Weights of a small mixture-of-experts language model, trained from scratch on English Wikipedia: 2 picks a token.
Below are experts of layer 5 (counted from 0) of a mixture-of-experts language model. Rows are named router (the router's row for the expert) and show model dimensions 80-119. Each number is 128 + 24 x the weight over its row's rms, rounded and kept within 0 to 255. Numbers have three digits each.
After each expert's rows: a language model's description of what the expert responds to. This comes from a sample of Wikipedia text that the model never trained on.

# expert 31
router:131128117168141091149133132090169060108109094126139090130157092165110166123142107124110138149119108113047124108134148117
Description: Numbers and digits. Numerals in scores, years, quantities and table cells, such as 14 points, 1832, 2032 kg, often after pipes or colons.

# expert 26
router:145143110135153111145122130132114073146131109105142140205166097174156134114093142131127186159138111097120139145184100166
Description: Commas and word endings. Commas ending words or numbers before and, the, which, in, plus past-tense endings like -ed: Austral-ia,, reprie-ved.

# expert 15
router:144089152147152087116155135093125116108106103120079110151159133121140198096107133139092165151151123090065152119149140124
Description: Final vowels of names. Single vowels or vowel endings closing foreign names and places, such as Kual-a, Go-a, Sylv-ia, Asif Al-i.

# expert 14
router:136122140175136082117132163087135126141107130096121081125136064126114137094101115121106125120102135084121129122145138161
Description: Openers and paragraph ends. Opening parentheses after names or dates, e.g. (age, (left), (JAM), plus opening quotes and line breaks ending a paragraph or infobox.

# expert 23
router:130107162152123107125141158141138123094131119105167115140149124126139172131109103153147137162118093122136138128130119137
Description: Foreign name pieces. Single letters and short pieces inside unfamiliar or foreign surnames and place names, often in sports tables: Jebi-w-ott, Gurd-w-ara, Ped-ro.

# expert 27
router:163142133143147104172124112098131114098133062128096136146099122167139159109120133072138128151125126159131130113153120149
Description: Inflectional suffixes. Plural and verb endings such as s, es, ing, ed, ers, ations after noun or verb stems, plus following of.

# expert 4
router:155123125133136102109157119117146101084125106093150088152105122159107163074097113102074144125076121090117111144159124152
Description: Auxiliaries and adverb endings. Verbs like was, is, were, had, be after a subject pronoun or noun, plus adverb endings -ly, -ently, as in reportedly.

# expert 9
router:154142135124131122151116136141189081100108111095123138145136097153140098115125114132129149169142090117105082115118126124
Description: Mid-word common noun pieces. Middle and end pieces of common English words and nouns like work, season, part, as in Cont-est, Gr-ound, w-ord.

# expert 20
router:149138136124147090113130145123119135129135117109150117181139120123143169108097099147097110143069122159101122094127104117
Description: Mid-word r syllables. Word pieces with r after an initial letter or two, inside names and ordinary words: Ch-ar-les, Ber-lin, ar, or.

# expert 7
router:164096158121162120140126129106151128106133106138115079157169166132141117132129126083151157183133112125115153135154158128
Description: Sentence-ending periods. Periods and period-bearing word pieces ending a sentence, such as s. or ). before a new sentence or heading, plus some suffixes like -ctor.

# expert 29
router:166102125159117098166140124096132141115111143131104131151149136129146150110123126137092136157111103156098117104168107133
Description: Adjective-suffix word pieces. Mid-word pieces such as ic, ac, c, ical, ial, ur inside common and technical words: alcohol-ic, adj-ac-ent, insect-ic-ides, Soc-ial.

# expert 24
router:132149141169148085119137120112125119106119136140155143118122126151125190055129139131092162176131111086126124083134156158
Description: Early-word consonant fragments. Short consonant pieces at the start or near the start of words, such as c-ame, p-icture, K-n-own, bec-oming.

# expert 11
router:149126128152147112131109160126139139136117090127143084142202109149163173125118126120153137156090145139099140123149123126
Description: Digits in numbers. Digits and year prefixes inside years and other numbers, in dates, scores, citations and tables, such as 199, 200, 5.

# expert 12
router:139105168200146119096153142116157103103154100088127102117147148133115183127101107108108154140122134115101089132166074125
Description: Rare initial letters, foreign text. Word-start pieces with uncommon letters such as J, Y, Z, Ch, Ang, plus raw UTF-8 bytes of Chinese or Cyrillic script.

# expert 3
router:140116174158158079132125150099142122126126107124106091142139097136125188122080121127137157127110178119135120121132122182
Description: Word-initial consonant pieces. First piece of a word, usually a consonant or cluster like L, St, h, ch, th, as in St-age, t-ournament.

# expert 16
router:139095148159137094132071142123112124153122104155138112149157100172110183097122130129132120164145102142101089135131125125
Description: Mid-word consonant pieces. Short pieces inside a word after its first letter or two, especially b as in Neighbour and Bibliography, plus sp, comp, ra.

# expert 1
router:153123178117169072120135123070157124129164117091148142178132086158113147107123122138116140139099148117098086132181098159
Description: Word-initial lowercase letters. Single lowercase letters or short pieces starting or continuing a split word, such as n in night, v in veterans, l in wingless.

# expert 21
router:129101112155148091106138121099152125132134121122134102140154131128106156115112113120094131161102133089145087081160108126
Description: Word-start prefixes. Opening prefix pieces of words like con, re, pro, ex, de, Al, as in con-veyors, plus bare spaces in tables.

# expert 28
router:144105180164120100146121118106156130116156118155118073148150123153171143116097125129096135137088110112132061117127111128
Description: Word-stem middle pieces. Middle syllables of longer words before endings like -ed or -ing, such as un in volunteer and function, il in abilities, serv, oper.

# expert 25
router:144121145138155110133132117129106123162150091137187134101150101123148128105142093106152179153122142116072129104112094166
Description: Prepositions after nouns. Prepositions like of, in, to, at, on, by, for following a noun or verb and preceding the, a, or his.

# expert 17
router:147151155151140119139124134109121104107087125156175124169162070144193184118116112145134174120134144111101099099152094149
Description: Personal name pieces. First names and name-completing word pieces in people's names, often in credits, tables and lists: John, David, R-ick, Aar-on.

# expert 2
router:152161120123148126168137125103125112130103145114125117127194121162173128117098111143136145122125125099083106070145147134
Description: Articles and determiners. Articles and determiners opening a noun phrase, mostly after prepositions like of, in, to: the, The, a, his, its, first.

# expert 18
router:135123144143114127149127128068151122108115076134152116156134151143136158110105106094097141112111164136080124122128109139
Description: Table and list separators. Pipe characters in tables, plus colons and semicolons ending labels in lists and infoboxes, such as Education:, http-s:.

# expert 13
router:177164120124146089142125145059153099073117107094112073172134110100132148136141120128163138135154135084111153163136115103
Description: Capital initial letters. Single capital letters beginning a proper name split into pieces, such as C in Crawley, M in Mettā, D in DT, often in tables and lists.

# expert 22
router:138094125121111125133112190122104139143121100135104122147151142104145132114108100110104142180140110064113144127140136113
Description: Word-final suffixes. Final pieces completing a noun, such as -le in muscle, -ation, -er, -ing, -ase, plus whole nouns like life, game, League.

# expert 6
router:134104124167167109158116188107149092125091114124152123130133107161151127115095103112078136158113141120132108151158086120
Description: Civic and institutional words. Administrative and geographic words and their middle pieces, such as city, District, municipality, federal, Government, often in town descriptions.

# expert 10
router:136105142143153129125128135124142076095124131094105114159180132111117115117134096113151150115141097119092095159146142128
Description: Conjunctions and determiners. Function words starting a phrase after a comma or list, mostly and, a, the, that, his, which, as in pigs and poultry.

# expert 0
router:140142155153155117171105123088151096161088127088119113135118087136133117125094053134156134134088149089119120115140123147
Description: Name and place endings. Final pieces of proper names, especially foreign surnames and place names, such as Belar-us, Heming-way, Scot-land, Trotsk-y.

# expert 30
router:154135137155107098117128158132100079144116116109105130116100128161113133113138116111125159123096115109101100131147087157
Description: T-containing middle pieces. Middle pieces with t and vowel pairs like et, at, ad, as in arithm-et-ically, par-ad-e, Metroidvania.

# expert 19
router:150151163130134097159152182118145094156097075144151128124141094147129130113132129107139156127153118079121103139154121136
Description: Hyphens and acronym letters. Hyphens, en dashes and slashes inside compounds, codes and scores, plus capital letters within acronyms, as in SLC-37B, FM-index, KAIST, 3–4.

# expert 8
router:151085105152147126130117114107122074069136110086142118131156104157118129107079091108150183161092129134093111131151104135
Description: Table pipes, months. Table cell pipes and list-item dashes at line starts in tables and infobox lists, plus month names in dates, such as October, April.